Experts of a small language model.
Size: 12 layers, vocabulary 1031.
Experts: 80 experts in each of 6 layers, 2 picks a token, a softmax router.
Below are experts of layer 6 (counted from 0) of a mixture-of-experts language model. Rows are named router (the router's row for the expert), gate (a neuron's input weights, with its number), up (a neuron's input weights, with its number), down (a neuron's output weights, with its number) and show model dimensions 0-127. Each number is 200 + 20 x the weight over its row's rms, rounded and kept within 0 to 999.
Before each expert's rows: a language model's description of what the expert responds to; "gets" lists some tokens that make up at least twice as much of what it gets as of all text. This comes from a sample of Wikipedia text that the model never trained on. Tokens count by the router's weight.

# expert 16
Description: First piece of names of countries, institutions and events, such as World War, World Championships, United, Inter-national, National, New.
gets: "F", "T", "U", "United ", "de", "World "
router,213,199,206,237,196,219,194,206,226,226,218,187,160,224,211,153,194,197,179,219,219,211,163,226,227,166,167,181,217,213,187,192,179,177,194,203,191,190,181,200,214,227,183,218,216,217,190,194,197,207,220,175,149,207,218,206,205,166,186,207,168,219,199,193,176,195,208,222,185,206,210,193,192,184,177,210,226,187,210,190,223,233,189,240,229,160,203,195,217,218,217,164,227,226,181,186,216,193,171,172,208,214,213,179,170,224,209,183,194,212,182,193,221,180,211,207,204,166,193,224,179,202,167,205,191,200,161,192
gate4,221,230,216,180,182,191,179,185,219,198,205,209,212,201,242,198,200,222,164,200,188,170,150,222,174,179,198,227,203,179,211,205,160,217,165,165,167,188,200,198,239,226,201,176,219,192,218,209,188,206,224,192,196,203,211,214,185,202,207,222,180,217,204,178,181,217,201,211,197,219,221,181,178,209,210,213,228,217,185,186,214,221,176,220,192,190,200,230,191,226,194,197,219,171,184,205,252,205,177,209,240,207,190,192,196,205,213,221,206,232,200,187,188,194,235,211,146,184,229,227,193,231,179,216,214,215,183,207
up4,242,211,185,184,178,174,171,161,203,190,228,202,185,217,206,194,191,203,156,227,161,166,160,242,184,209,200,198,185,173,201,192,167,223,182,175,152,190,186,211,207,220,225,186,195,201,198,194,190,207,206,190,200,212,195,225,188,204,204,223,194,245,178,180,183,207,190,209,188,253,186,176,191,203,203,202,227,204,173,153,211,199,210,205,200,203,193,196,193,206,200,205,212,218,162,204,246,224,204,195,191,214,182,202,185,220,193,227,218,227,194,172,196,188,224,232,182,195,202,221,197,224,195,239,198,204,177,208
down4,192,243,194,180,181,173,201,187,211,223,170,207,199,201,175,200,172,196,127,194,197,211,185,215,216,238,210,219,193,176,242,177,221,185,182,161,213,190,188,201,192,173,198,200,172,220,190,211,162,209,226,160,188,200,210,187,241,220,188,192,204,189,193,202,218,178,209,189,209,192,186,225,225,205,182,225,179,185,207,196,184,210,179,175,190,202,203,201,208,161,186,159,227,194,219,197,195,191,201,187,176,222,234,216,179,196,231,188,207,189,197,201,197,215,216,185,202,212,212,217,221,223,237,233,223,184,215,236
gate5,183,233,194,194,215,218,179,218,220,254,181,199,182,221,233,222,178,205,218,199,224,203,191,205,217,203,176,181,207,193,176,202,143,209,180,212,169,225,196,163,166,213,171,205,213,202,220,216,182,193,229,181,209,168,205,195,213,230,192,217,219,199,196,177,181,188,197,213,193,203,201,212,223,179,189,202,196,206,212,178,226,226,200,201,185,188,197,191,181,210,199,197,185,174,210,190,144,184,214,224,212,190,200,173,167,179,184,205,187,217,193,209,192,178,224,255,171,158,193,178,202,185,182,229,184,191,173,179
up5,171,192,174,199,242,230,194,212,191,188,196,181,220,193,190,199,186,219,176,236,167,203,204,163,200,177,205,205,223,231,206,209,229,199,221,203,184,162,207,191,204,169,220,178,214,196,187,185,190,202,173,241,189,202,235,191,201,208,179,178,198,152,214,179,180,195,214,198,196,204,167,196,240,173,184,198,211,185,208,204,170,170,235,201,178,190,188,184,218,214,169,213,224,212,187,197,213,240,211,177,214,190,183,210,217,220,172,224,223,197,180,165,201,183,194,216,220,205,180,234,204,214,156,203,194,163,215,188
down5,220,232,207,188,163,208,185,183,159,226,190,215,229,195,224,217,211,218,202,232,180,176,221,153,225,217,188,209,212,196,231,195,172,206,156,148,216,199,214,176,205,219,200,206,193,206,263,165,208,167,197,176,221,216,195,207,183,202,220,187,195,204,200,165,185,208,192,227,194,166,218,215,178,216,202,194,205,209,226,201,182,183,193,191,183,203,201,168,179,184,194,189,221,202,190,195,210,200,180,177,183,221,191,179,213,205,233,203,212,193,187,208,197,214,197,203,224,168,183,177,159,223,163,191,201,202,188,226
gate6,185,201,174,221,222,209,228,159,200,175,217,164,187,186,196,164,194,150,209,187,191,203,206,193,174,181,186,193,202,211,234,190,192,198,186,186,211,194,184,156,190,201,200,212,172,201,200,202,157,169,210,171,196,191,226,239,241,200,183,226,171,188,201,211,199,237,185,251,194,223,209,216,207,176,185,210,210,216,248,216,181,226,206,207,198,177,182,204,208,188,174,206,187,171,217,200,205,195,212,214,182,167,211,194,189,210,200,213,190,209,210,201,155,171,222,189,170,200,207,196,197,202,185,176,207,151,191,213
up6,198,141,188,210,211,212,206,171,209,179,185,191,208,200,211,215,192,188,238,218,177,200,202,212,174,191,208,195,223,198,250,212,181,171,208,190,199,239,193,193,183,206,208,200,181,212,193,201,206,264,219,172,201,189,164,205,200,197,238,185,173,214,172,224,217,217,242,244,178,210,210,191,200,200,176,187,202,194,230,211,195,201,198,214,184,182,210,210,174,173,197,196,194,175,221,159,229,180,224,180,177,170,167,191,195,190,196,184,219,215,215,198,199,185,218,192,162,202,205,233,187,192,203,179,240,205,179,190
down6,214,194,185,203,209,193,209,231,222,183,182,169,216,198,201,205,207,185,201,209,178,216,188,145,212,180,196,196,168,189,197,192,197,230,194,193,190,191,189,180,221,209,237,191,198,191,215,225,223,234,180,221,231,231,203,215,216,222,202,183,212,207,195,199,226,214,177,228,216,212,200,216,202,209,188,244,180,208,188,234,181,190,210,177,141,211,227,209,198,175,185,224,168,186,259,172,209,254,192,199,233,171,199,185,192,171,177,189,212,185,215,215,198,180,199,206,174,199,214,240,207,205,207,177,190,187,192,203
gate7,200,217,211,160,231,211,186,226,227,195,188,209,205,194,241,172,193,184,174,190,218,185,237,176,240,188,193,203,227,235,201,187,184,177,232,179,166,220,197,226,215,192,186,216,183,162,154,199,205,202,185,196,193,195,235,186,202,189,199,179,190,245,205,185,192,199,204,179,204,210,208,218,153,189,199,216,211,195,180,205,215,219,202,201,245,194,201,223,231,189,166,194,202,232,174,184,195,239,222,217,211,218,210,186,202,216,191,212,195,205,159,196,218,180,209,215,234,193,234,208,206,196,191,212,194,183,161,192
up7,160,213,200,181,249,228,169,238,215,185,193,215,197,198,224,178,196,202,209,177,203,199,222,177,228,181,190,196,223,227,190,187,199,141,203,194,160,239,192,221,237,197,186,186,182,185,170,224,177,217,195,179,206,190,211,199,205,182,202,167,202,197,204,205,209,198,206,184,254,208,214,210,183,227,169,211,175,213,205,195,189,175,206,209,247,195,189,201,230,189,149,208,162,212,205,201,248,223,201,198,202,212,177,204,201,195,211,208,204,222,171,203,221,185,213,221,206,216,225,198,199,182,198,194,202,200,181,205
down7,190,221,190,207,176,200,203,184,205,167,185,170,218,213,226,209,180,223,196,182,222,185,191,162,220,210,180,215,189,182,221,205,180,167,199,161,226,225,165,211,196,200,193,204,183,228,196,186,221,184,198,189,178,191,188,174,183,212,249,233,204,169,174,212,191,220,152,157,205,187,225,192,178,197,184,223,179,226,204,201,198,215,200,176,197,193,212,217,176,138,202,208,185,210,181,197,217,207,199,212,223,197,211,213,228,154,206,186,196,194,203,172,216,208,156,222,213,179,215,211,207,192,209,186,173,180,204,229
gate8,198,226,203,142,182,218,182,194,177,239,229,188,209,203,205,196,197,202,201,200,181,201,187,242,213,184,165,164,172,196,208,228,204,214,225,211,206,191,167,221,219,177,201,182,196,170,189,197,181,194,203,188,214,228,210,189,186,180,186,223,237,201,209,188,216,187,193,202,198,178,183,217,188,197,191,189,240,161,191,190,182,218,172,204,198,180,189,211,180,178,212,221,199,226,192,212,228,200,221,181,184,160,179,183,198,175,174,193,233,222,225,174,198,217,217,190,197,153,189,250,195,205,180,222,181,176,170,215
up8,195,224,201,187,218,206,216,187,176,238,217,203,206,188,174,248,183,216,204,210,220,186,208,205,237,229,201,185,211,188,210,219,201,205,210,234,182,212,198,222,233,181,229,212,205,216,232,191,234,176,219,202,192,189,176,214,238,230,179,241,198,166,238,220,237,221,195,203,211,197,203,221,180,221,173,216,214,180,185,193,197,208,181,184,215,210,199,241,181,177,207,195,227,228,198,182,203,228,184,199,177,212,207,202,237,204,218,218,187,202,250,189,206,246,215,180,221,183,187,217,192,201,217,210,203,177,223,220
down8,201,185,190,182,211,222,186,226,225,208,171,218,207,164,188,197,209,188,148,164,169,226,212,215,187,247,211,231,207,195,195,204,208,189,231,212,208,205,219,179,223,188,182,173,194,177,173,212,194,189,202,190,251,182,196,187,175,213,197,190,205,215,180,197,195,212,230,198,179,188,198,204,235,197,198,238,158,168,219,183,171,210,192,209,182,236,181,197,181,203,187,187,198,183,205,188,243,189,167,160,212,184,213,219,206,166,162,214,220,207,193,188,168,193,186,225,186,192,228,189,206,195,199,191,176,228,205,206
gate9,197,206,194,154,178,201,206,175,213,180,201,198,203,198,215,206,195,163,197,194,190,208,205,241,180,178,196,176,197,209,206,203,156,216,208,194,219,233,172,213,211,202,206,248,180,197,208,240,213,185,210,164,177,184,218,178,227,218,187,235,169,209,185,213,244,207,181,161,209,168,239,201,182,161,182,220,194,224,220,199,198,208,187,201,170,185,223,172,198,215,223,218,219,180,191,178,209,195,194,173,185,210,192,198,185,184,205,213,200,169,215,197,188,219,222,181,202,219,215,182,208,198,168,220,177,185,147,210
up9,202,200,178,187,187,201,225,205,222,186,165,208,196,169,217,200,185,176,201,234,189,209,222,223,213,189,198,179,181,199,175,170,170,192,184,206,211,230,196,192,200,214,220,227,200,201,216,228,205,174,231,191,202,193,190,213,201,222,213,205,199,236,181,222,212,210,169,197,232,185,236,174,167,208,136,187,183,220,187,208,163,211,194,192,191,192,240,212,201,165,229,193,243,169,200,180,174,160,223,185,181,218,184,206,216,228,217,214,163,201,215,207,210,236,210,208,205,216,204,197,185,210,180,195,165,194,213,217
down9,214,231,211,182,190,190,190,214,192,188,174,221,215,184,210,191,190,210,212,192,214,155,211,170,211,143,236,185,179,183,240,170,237,189,176,198,190,162,160,214,197,194,234,179,205,185,177,207,216,197,190,192,188,170,200,199,211,209,199,203,190,171,198,238,213,208,241,167,214,229,207,160,191,244,185,230,173,200,208,183,196,197,179,177,200,194,193,183,200,177,196,214,195,197,225,190,189,206,197,196,202,210,244,188,203,198,216,230,190,192,193,230,192,208,193,194,210,195,200,224,211,195,203,251,193,227,195,162
gate10,195,237,254,186,256,235,157,245,186,233,204,199,228,204,225,198,186,196,215,184,193,194,184,173,227,202,199,232,209,229,224,188,199,207,219,193,183,192,214,184,220,169,156,234,222,179,229,193,193,230,223,199,187,202,201,216,233,207,190,197,182,238,188,209,198,189,184,194,204,191,230,198,200,205,190,217,178,182,237,180,216,234,243,204,219,178,200,200,181,209,177,193,199,190,187,213,186,206,213,203,227,204,207,168,201,205,201,209,200,212,211,226,206,212,184,227,207,196,198,213,206,209,181,170,181,171,187,185
up10,211,236,245,211,238,236,205,221,203,207,196,203,183,189,199,201,206,217,207,216,214,191,208,195,221,197,189,197,234,182,213,163,199,191,185,195,192,200,219,208,186,180,207,183,208,179,249,198,223,205,191,229,205,200,203,229,233,220,193,175,174,224,204,157,192,232,210,207,227,178,194,178,165,201,192,194,211,217,180,179,171,206,200,190,173,215,186,214,181,186,172,199,211,228,162,213,213,216,193,250,205,197,201,160,219,194,176,184,158,205,215,223,217,232,174,214,201,213,244,210,221,194,191,184,197,180,172,175
down10,184,196,207,218,224,213,201,197,174,210,204,203,232,194,210,220,194,187,210,220,182,207,236,210,192,225,248,181,213,222,213,237,189,238,163,178,234,180,202,157,199,199,192,195,177,226,179,196,190,198,201,188,173,157,154,211,200,158,214,168,190,208,198,198,184,202,218,206,186,189,227,236,184,205,194,217,224,189,189,171,208,210,200,194,211,201,155,190,184,177,185,187,182,190,181,227,218,190,177,194,223,178,201,203,186,188,231,174,189,213,224,228,165,191,202,182,178,169,182,184,209,202,209,218,241,183,196,222
gate11,231,221,234,194,176,187,203,176,219,182,193,197,180,175,173,173,203,212,212,183,204,166,179,191,185,183,189,215,206,173,209,193,163,251,163,205,164,193,179,209,218,213,205,221,227,236,215,222,184,199,235,226,163,205,215,243,205,195,183,217,210,199,192,195,195,209,194,226,227,238,203,172,169,195,171,200,217,211,187,196,198,206,175,210,224,195,185,221,207,180,186,198,189,215,189,209,198,229,213,231,196,175,202,194,205,226,214,232,167,232,173,160,236,210,216,183,180,202,203,189,191,184,218,189,216,219,191,186
up11,244,206,196,170,154,182,199,177,203,220,223,216,197,208,216,202,209,175,197,163,198,188,179,231,177,188,195,201,141,209,226,183,193,206,185,214,187,213,195,198,189,234,178,205,203,198,221,184,188,218,239,207,179,180,232,224,163,184,160,231,188,203,215,190,186,189,201,204,188,238,245,186,215,177,185,196,185,222,205,169,203,177,204,207,214,198,196,199,220,182,223,177,191,200,170,216,167,215,167,194,209,215,237,181,213,214,210,219,175,211,206,182,225,221,204,193,208,218,205,204,205,199,179,213,170,224,161,209
down11,221,199,205,183,174,225,190,200,207,180,181,201,209,227,181,188,198,188,158,205,188,230,204,164,191,218,225,195,210,191,210,195,173,224,214,235,199,179,172,207,205,198,200,177,202,254,194,230,170,195,208,188,212,189,188,183,240,191,212,197,208,204,211,177,214,217,232,182,206,253,218,191,179,213,200,217,192,221,187,210,151,213,200,191,191,203,206,204,204,162,194,155,166,205,209,206,201,163,209,191,206,201,198,180,184,204,193,192,215,217,213,204,207,187,243,170,194,184,194,208,221,246,255,220,221,171,226,198
gate12,198,206,191,193,234,208,198,198,234,209,227,191,166,195,199,171,211,158,198,202,219,206,198,193,211,202,168,201,178,208,168,185,144,213,228,195,172,225,204,199,203,170,184,210,205,197,184,223,137,212,189,232,197,236,209,217,188,196,224,219,178,239,174,172,188,181,192,234,176,184,175,179,208,223,229,211,193,201,178,170,201,175,199,214,200,197,187,248,195,220,202,217,192,189,215,207,168,197,184,207,204,192,221,192,219,205,230,185,194,230,188,209,178,174,247,180,197,184,176,193,199,182,193,219,197,182,189,206
up12,206,188,188,217,192,213,201,217,176,178,232,228,188,195,226,181,192,177,218,173,165,162,210,172,188,217,217,186,201,177,182,157,179,216,199,215,173,249,212,155,193,182,186,200,180,199,205,240,153,182,159,203,203,214,168,179,180,181,206,202,173,240,209,182,193,175,212,208,220,201,182,161,215,232,219,189,196,223,176,191,191,193,205,197,192,209,202,231,207,226,186,210,210,223,198,197,183,213,161,198,197,196,190,183,230,225,208,200,182,185,206,199,172,205,225,192,210,219,200,184,216,179,202,171,229,206,206,225
down12,230,230,183,180,236,199,168,216,212,195,187,177,185,226,220,189,202,173,200,186,202,173,204,202,199,209,230,233,181,169,191,215,199,213,192,220,186,205,183,156,171,180,153,164,222,177,205,215,222,193,207,236,205,207,233,198,204,201,210,198,232,172,201,233,220,189,215,190,189,168,219,205,201,176,188,208,251,220,177,208,195,184,193,189,186,207,189,193,171,181,192,212,193,170,176,200,208,198,182,216,228,196,192,240,206,190,206,209,205,206,240,204,209,150,204,182,187,228,189,191,208,229,228,202,228,187,209,173
gate13,162,184,215,241,208,214,209,194,187,221,244,132,206,201,216,181,186,198,212,177,196,202,218,198,196,211,210,193,223,216,186,201,202,197,195,216,208,221,179,154,194,212,215,197,200,222,206,194,200,196,173,214,183,189,202,239,230,221,192,190,214,224,150,198,233,217,216,254,207,183,206,191,193,187,186,169,201,219,183,199,190,219,178,213,209,186,242,186,185,208,171,229,208,217,244,197,205,205,174,185,184,177,200,198,197,194,189,231,207,221,212,219,201,217,220,201,193,219,200,230,211,221,195,193,205,151,168,184
up13,164,160,217,226,207,204,200,198,209,235,213,168,200,213,198,176,210,194,203,168,203,193,207,187,167,203,192,181,198,191,173,195,224,186,194,188,201,222,183,178,211,203,197,226,201,186,197,201,198,190,152,234,187,191,212,220,216,216,192,189,181,242,140,194,220,204,185,240,221,188,228,224,207,183,190,188,199,199,224,210,210,235,196,220,171,200,188,156,192,225,183,233,212,214,231,196,202,207,157,196,175,167,212,201,189,172,180,178,213,209,215,251,183,211,198,202,197,205,195,201,208,201,195,174,198,161,182,169
down13,214,214,197,196,176,180,203,220,172,185,209,194,198,178,210,180,203,202,230,183,208,189,197,149,190,222,192,172,215,202,207,192,200,218,181,200,243,204,194,189,179,207,214,221,219,209,232,194,255,182,202,216,201,200,214,191,226,210,159,204,228,229,180,174,217,210,223,212,210,224,188,222,192,177,209,223,226,172,172,200,230,227,219,213,193,193,195,224,159,158,227,211,187,177,211,235,177,207,241,205,175,238,213,202,197,193,222,180,214,224,221,206,174,202,224,230,199,224,186,193,164,173,199,199,195,183,200,204
gate14,214,235,203,226,211,199,156,210,181,216,217,215,227,210,187,199,185,201,178,237,192,186,191,200,211,185,198,177,193,191,174,187,184,218,212,147,223,181,239,220,183,177,185,185,197,212,172,186,212,215,199,218,190,182,172,225,204,242,192,227,151,220,217,168,212,188,206,217,192,194,223,191,171,203,197,188,243,217,180,201,205,181,170,191,178,199,192,202,205,216,210,210,235,212,188,221,189,230,217,171,172,205,188,179,199,177,192,190,197,175,196,164,214,213,220,228,193,240,175,230,196,214,184,234,185,191,180,190
up14,229,200,206,201,217,209,200,196,180,190,221,209,213,171,209,224,178,180,183,189,157,206,198,229,189,173,211,190,228,184,177,182,161,196,176,168,202,175,217,171,170,215,178,223,192,226,200,207,208,206,180,193,197,187,158,192,189,215,191,223,227,191,195,209,195,189,201,226,166,202,218,232,164,203,202,210,200,211,204,191,190,178,202,206,183,200,174,160,155,211,207,224,186,225,215,227,189,244,238,163,182,189,178,177,194,173,185,185,214,189,202,168,195,197,225,207,175,192,192,218,199,173,194,244,202,161,186,183
down14,206,229,215,231,225,180,202,201,184,185,226,208,237,205,149,181,232,203,230,203,202,184,212,218,220,207,207,205,203,202,216,186,164,195,225,147,178,185,200,209,151,204,202,180,187,184,201,214,229,177,194,214,199,188,218,198,169,164,194,172,213,239,176,217,183,171,224,214,207,181,209,192,173,186,184,205,199,221,172,205,190,198,181,216,218,246,206,173,171,204,189,182,195,190,196,207,201,218,204,168,178,216,187,225,204,182,205,173,201,205,186,198,204,195,187,202,216,240,196,163,213,241,176,198,218,234,192,219
gate15,206,223,208,188,175,215,170,217,185,235,198,193,175,220,238,209,204,200,200,190,211,239,206,160,241,199,205,220,216,229,210,172,190,212,152,197,186,198,193,196,173,202,191,179,229,215,179,222,191,187,205,175,175,211,238,154,191,174,174,173,176,197,190,175,209,212,199,177,186,189,205,197,213,174,195,196,221,201,185,145,190,192,223,222,192,196,192,180,236,204,209,205,216,236,204,205,184,163,219,194,197,197,220,193,177,208,165,219,186,192,223,186,199,213,176,220,161,216,222,222,202,193,204,220,200,182,162,207
up15,175,204,209,224,207,199,156,223,187,203,208,197,168,236,201,198,178,210,230,205,188,239,201,177,216,239,189,198,186,178,210,173,194,202,193,188,185,212,198,247,206,218,175,220,213,216,188,211,190,202,175,145,186,236,224,176,195,204,202,189,208,210,199,182,216,235,191,176,201,179,207,198,203,187,167,198,247,201,195,182,204,234,197,213,211,197,196,201,233,210,202,179,177,228,219,221,217,169,228,215,205,186,191,199,165,216,192,198,200,210,221,187,174,217,236,221,167,218,224,235,218,203,225,197,196,170,166,218
down15,224,218,218,215,203,198,177,162,207,187,173,187,195,212,208,198,209,200,202,176,206,178,189,185,199,211,219,224,188,168,192,198,193,203,185,224,199,200,213,215,208,196,213,231,233,188,198,214,224,215,192,203,232,191,183,203,172,153,186,211,184,191,197,157,227,209,180,208,233,202,195,189,186,179,170,210,186,199,202,196,196,175,206,215,200,210,215,229,212,216,183,196,183,247,189,181,221,233,246,202,159,222,185,232,158,207,199,185,222,215,200,195,193,211,216,258,179,165,212,184,230,141,203,207,183,218,191,203
gate16,212,205,212,161,176,210,175,210,206,226,228,201,183,200,214,212,219,195,189,240,201,235,185,196,207,201,210,161,211,163,171,202,231,231,205,180,213,160,151,220,207,196,195,192,182,178,192,190,208,205,163,202,195,216,226,180,170,180,170,180,211,214,177,192,150,200,186,213,191,212,210,187,207,206,208,195,202,202,195,226,202,158,215,220,188,191,191,228,205,212,194,200,183,197,200,216,247,148,189,174,192,220,205,184,210,207,208,172,210,175,151,187,168,209,196,169,199,187,198,215,194,222,203,225,214,219,176,193
up16,187,190,156,193,210,178,199,174,211,214,168,198,187,208,186,176,184,175,206,202,186,203,200,170,190,193,193,212,168,209,220,213,171,190,234,213,159,259,196,183,189,175,210,194,197,233,225,213,176,212,219,192,194,188,193,192,235,195,215,210,198,179,206,166,239,234,157,193,206,183,184,197,197,214,216,261,173,210,191,200,187,215,162,195,177,203,204,231,190,172,204,214,205,185,185,213,221,194,186,201,211,193,190,201,234,150,221,185,194,195,215,205,215,205,207,206,209,204,188,189,205,178,176,227,179,190,180,239
down16,195,203,204,241,247,237,156,191,219,194,199,170,179,202,187,182,224,224,187,184,229,215,215,197,214,166,180,188,191,232,196,189,182,224,218,181,186,236,195,201,210,171,178,199,236,206,185,197,175,212,214,185,190,215,166,213,228,169,204,176,147,175,205,189,186,209,206,208,212,195,199,199,200,188,214,223,242,202,216,171,219,213,200,183,225,163,205,196,205,189,213,153,214,170,211,207,223,170,188,192,222,201,217,241,209,188,193,205,203,208,190,196,236,178,201,225,192,207,182,172,179,213,224,192,190,177,201,201
gate17,192,187,201,210,198,208,219,208,148,207,174,175,174,204,180,193,168,200,185,196,207,199,165,243,240,157,185,163,181,183,186,189,209,214,201,205,213,195,186,202,196,233,234,182,235,190,211,165,212,175,242,228,213,200,196,200,214,200,216,224,215,173,201,202,191,201,189,183,193,206,199,212,174,183,210,178,228,175,180,191,225,185,186,201,209,193,212,216,177,187,204,217,210,213,195,188,211,199,161,208,206,176,207,215,187,166,194,215,179,260,191,203,193,174,208,211,204,167,150,227,182,216,238,198,197,187,195,215
up17,157,184,195,191,200,218,217,207,175,209,196,182,184,205,209,224,157,216,195,190,217,186,172,202,202,163,212,186,197,214,176,172,198,207,217,191,243,193,207,198,193,225,219,187,221,192,184,189,216,204,202,219,198,189,180,229,170,220,247,210,185,182,210,199,196,228,181,213,154,226,176,187,184,182,226,157,233,215,204,193,210,197,218,209,219,190,203,215,160,228,211,176,202,179,178,214,252,157,185,203,212,202,209,205,163,160,211,195,159,192,160,211,203,195,198,191,166,189,206,201,200,187,201,190,201,197,232,200
down17,181,189,186,170,176,210,219,200,195,196,172,178,214,207,206,218,180,190,194,175,203,179,196,211,184,197,202,244,180,216,195,193,197,170,229,221,186,185,151,229,213,195,198,213,211,184,196,237,206,218,192,227,225,210,188,230,215,202,230,191,175,179,205,159,185,191,218,212,219,211,207,198,165,194,155,209,177,219,191,177,196,211,195,186,193,217,161,192,183,161,210,226,214,186,210,167,221,187,166,193,212,215,200,213,200,179,243,193,203,206,170,167,207,155,175,214,193,187,184,201,181,190,185,144,218,201,208,212
gate18,178,203,179,153,182,194,185,196,207,203,197,201,178,177,217,211,171,169,168,195,200,154,181,198,199,208,199,193,198,188,212,185,164,187,210,196,196,213,188,213,191,218,190,216,189,190,190,193,211,195,196,204,190,202,196,186,191,213,201,200,171,230,204,176,204,170,232,157,226,209,210,217,180,207,226,216,201,215,226,187,205,201,226,221,244,189,191,228,244,210,186,184,175,235,198,197,212,186,215,171,218,195,230,181,174,205,167,176,197,186,186,254,210,177,188,214,213,138,222,195,205,190,176,174,216,212,158,211
up18,165,214,180,184,227,207,206,190,270,198,190,208,205,213,169,174,194,194,232,223,223,209,212,225,220,189,211,228,199,178,183,214,203,200,196,245,185,260,191,202,219,224,210,198,216,199,203,171,207,199,233,192,191,197,181,199,207,189,227,233,230,236,208,211,184,186,181,230,190,189,179,208,189,192,215,229,195,194,210,177,221,223,186,201,182,198,233,203,204,206,198,208,172,221,216,195,191,234,172,226,216,207,219,211,193,171,249,179,194,195,209,222,175,205,226,183,211,198,187,176,215,221,205,171,209,170,211,204
down18,171,196,198,213,246,171,205,218,219,221,226,156,197,196,206,158,186,166,231,188,205,174,207,220,213,213,163,191,206,212,174,242,217,198,199,198,197,210,217,213,198,212,175,210,220,181,210,203,189,229,197,192,190,237,234,205,227,187,226,209,205,184,220,206,192,185,188,212,203,187,186,205,199,238,193,183,177,219,215,207,199,179,202,206,177,132,212,197,207,175,195,184,216,179,193,194,193,213,189,205,182,200,241,186,210,177,208,147,210,197,217,208,189,226,209,237,172,173,196,165,206,185,204,162,211,203,206,204
gate19,192,204,231,211,197,221,187,235,206,188,188,217,195,208,196,222,182,189,245,190,193,179,190,182,205,183,179,191,224,205,152,192,188,179,208,174,207,202,168,164,189,160,223,197,187,224,186,229,230,179,185,214,173,207,206,168,209,214,192,179,199,215,183,205,197,190,186,198,228,188,191,216,200,181,212,218,179,216,221,220,202,172,208,214,178,191,221,197,198,241,223,167,196,171,195,192,208,225,232,207,213,193,218,203,189,151,205,200,220,172,179,201,237,228,241,201,183,219,190,242,204,194,187,247,182,179,213,172
up19,168,208,230,201,219,213,192,236,230,208,180,209,207,203,184,196,189,221,167,201,194,198,243,215,208,193,206,177,220,211,169,161,190,184,207,174,196,194,183,209,231,202,184,194,212,218,191,234,181,188,186,196,202,217,204,186,181,209,196,215,202,240,184,191,210,200,202,188,192,176,221,177,167,183,214,231,208,212,243,214,197,191,220,197,125,183,189,233,198,255,194,201,209,196,205,192,164,178,217,214,211,163,223,228,216,183,195,222,212,204,158,200,205,184,179,214,192,208,179,183,212,212,204,224,177,226,180,193
down19,210,168,174,227,217,224,200,173,186,232,213,193,175,177,209,213,177,219,197,227,217,221,196,215,221,218,230,176,183,211,184,215,204,178,217,233,230,202,219,174,181,201,181,191,178,210,190,207,223,217,131,201,195,185,202,179,213,182,212,211,204,208,206,220,177,188,195,231,198,209,169,235,202,183,182,229,191,193,189,216,182,209,216,226,189,202,197,207,188,199,207,183,220,188,198,182,216,205,196,174,232,226,185,164,187,169,200,206,157,194,149,211,202,186,183,212,225,174,220,229,200,171,207,231,171,218,180,218
gate20,184,237,197,221,242,231,194,199,164,202,221,185,180,219,188,151,220,203,211,206,222,212,184,204,192,174,190,170,199,231,189,215,186,183,190,244,207,193,183,168,243,203,176,208,238,212,218,186,185,193,200,215,195,219,182,231,208,200,234,199,189,142,189,207,195,225,211,236,212,210,189,222,206,191,211,196,202,200,169,181,211,179,192,212,233,210,194,164,223,228,191,178,228,166,233,228,196,215,176,200,204,208,205,201,187,211,209,204,204,220,226,181,203,163,211,216,199,192,203,219,178,195,207,214,205,179,234,180
up20,200,188,179,199,210,199,201,215,214,195,221,173,131,238,194,192,210,186,248,204,207,230,215,216,179,208,191,204,237,162,188,188,206,213,207,225,225,247,170,185,244,215,178,227,203,228,190,206,243,201,195,208,206,225,209,201,221,192,190,202,198,186,164,205,198,211,213,215,210,174,173,228,209,194,189,216,192,185,224,206,212,199,207,198,198,207,230,160,179,183,189,207,216,212,179,174,208,171,192,231,225,247,226,199,201,192,159,217,201,214,183,204,197,221,199,218,197,220,218,194,175,207,218,211,199,194,215,174
down20,190,167,193,187,191,197,220,215,185,201,223,231,164,203,183,182,199,183,222,216,203,185,194,215,191,187,199,233,185,232,210,226,184,213,172,187,194,228,173,209,226,197,232,207,180,183,176,207,166,185,217,188,199,201,188,186,197,191,199,183,215,210,202,194,187,208,172,175,189,244,174,175,215,182,211,189,205,183,212,223,205,213,182,233,178,136,196,221,234,204,228,192,232,218,183,209,214,196,178,223,181,201,143,213,212,220,242,187,195,226,178,190,209,207,206,203,182,166,170,198,189,219,168,194,179,205,183,228
gate21,186,192,180,234,172,268,203,222,193,232,181,210,228,184,189,210,196,169,203,246,186,191,175,232,175,195,159,201,168,219,211,190,231,192,194,194,197,181,204,191,192,195,183,210,189,243,179,184,209,208,204,218,193,217,198,241,215,188,163,194,179,182,193,209,235,183,193,224,203,224,204,213,209,198,203,192,187,225,221,188,199,188,218,204,216,188,177,205,208,210,200,214,200,194,181,210,171,186,185,203,223,197,197,194,227,224,196,224,188,209,175,200,211,160,207,208,227,230,132,173,175,210,217,213,216,211,197,208
up21,212,215,203,195,213,207,197,241,198,214,175,195,135,220,196,207,225,174,176,140,220,218,205,195,217,177,237,236,234,207,172,195,183,230,234,178,240,176,172,190,160,187,198,202,169,198,215,205,183,197,189,222,190,195,205,185,169,195,207,218,203,227,204,173,190,218,209,202,198,211,198,205,192,190,189,179,226,199,202,184,207,172,202,207,176,209,208,244,200,209,170,193,198,198,211,187,209,192,200,207,192,184,178,182,169,203,216,205,205,179,174,180,164,213,211,202,179,182,228,202,213,171,170,241,198,203,178,209
down21,194,211,162,209,206,190,160,198,214,194,179,228,217,226,188,200,211,204,194,175,197,188,243,194,201,195,202,154,218,176,194,201,185,189,189,204,196,206,162,212,224,194,163,204,231,163,231,185,202,215,219,234,215,196,208,203,210,169,176,238,203,176,203,171,174,203,202,172,226,206,200,198,213,235,210,193,204,208,210,187,162,191,195,223,185,193,237,203,190,196,199,152,184,206,179,187,233,225,208,209,179,196,207,164,199,234,194,201,208,200,235,208,219,194,239,222,204,237,205,200,201,232,181,223,209,227,219,228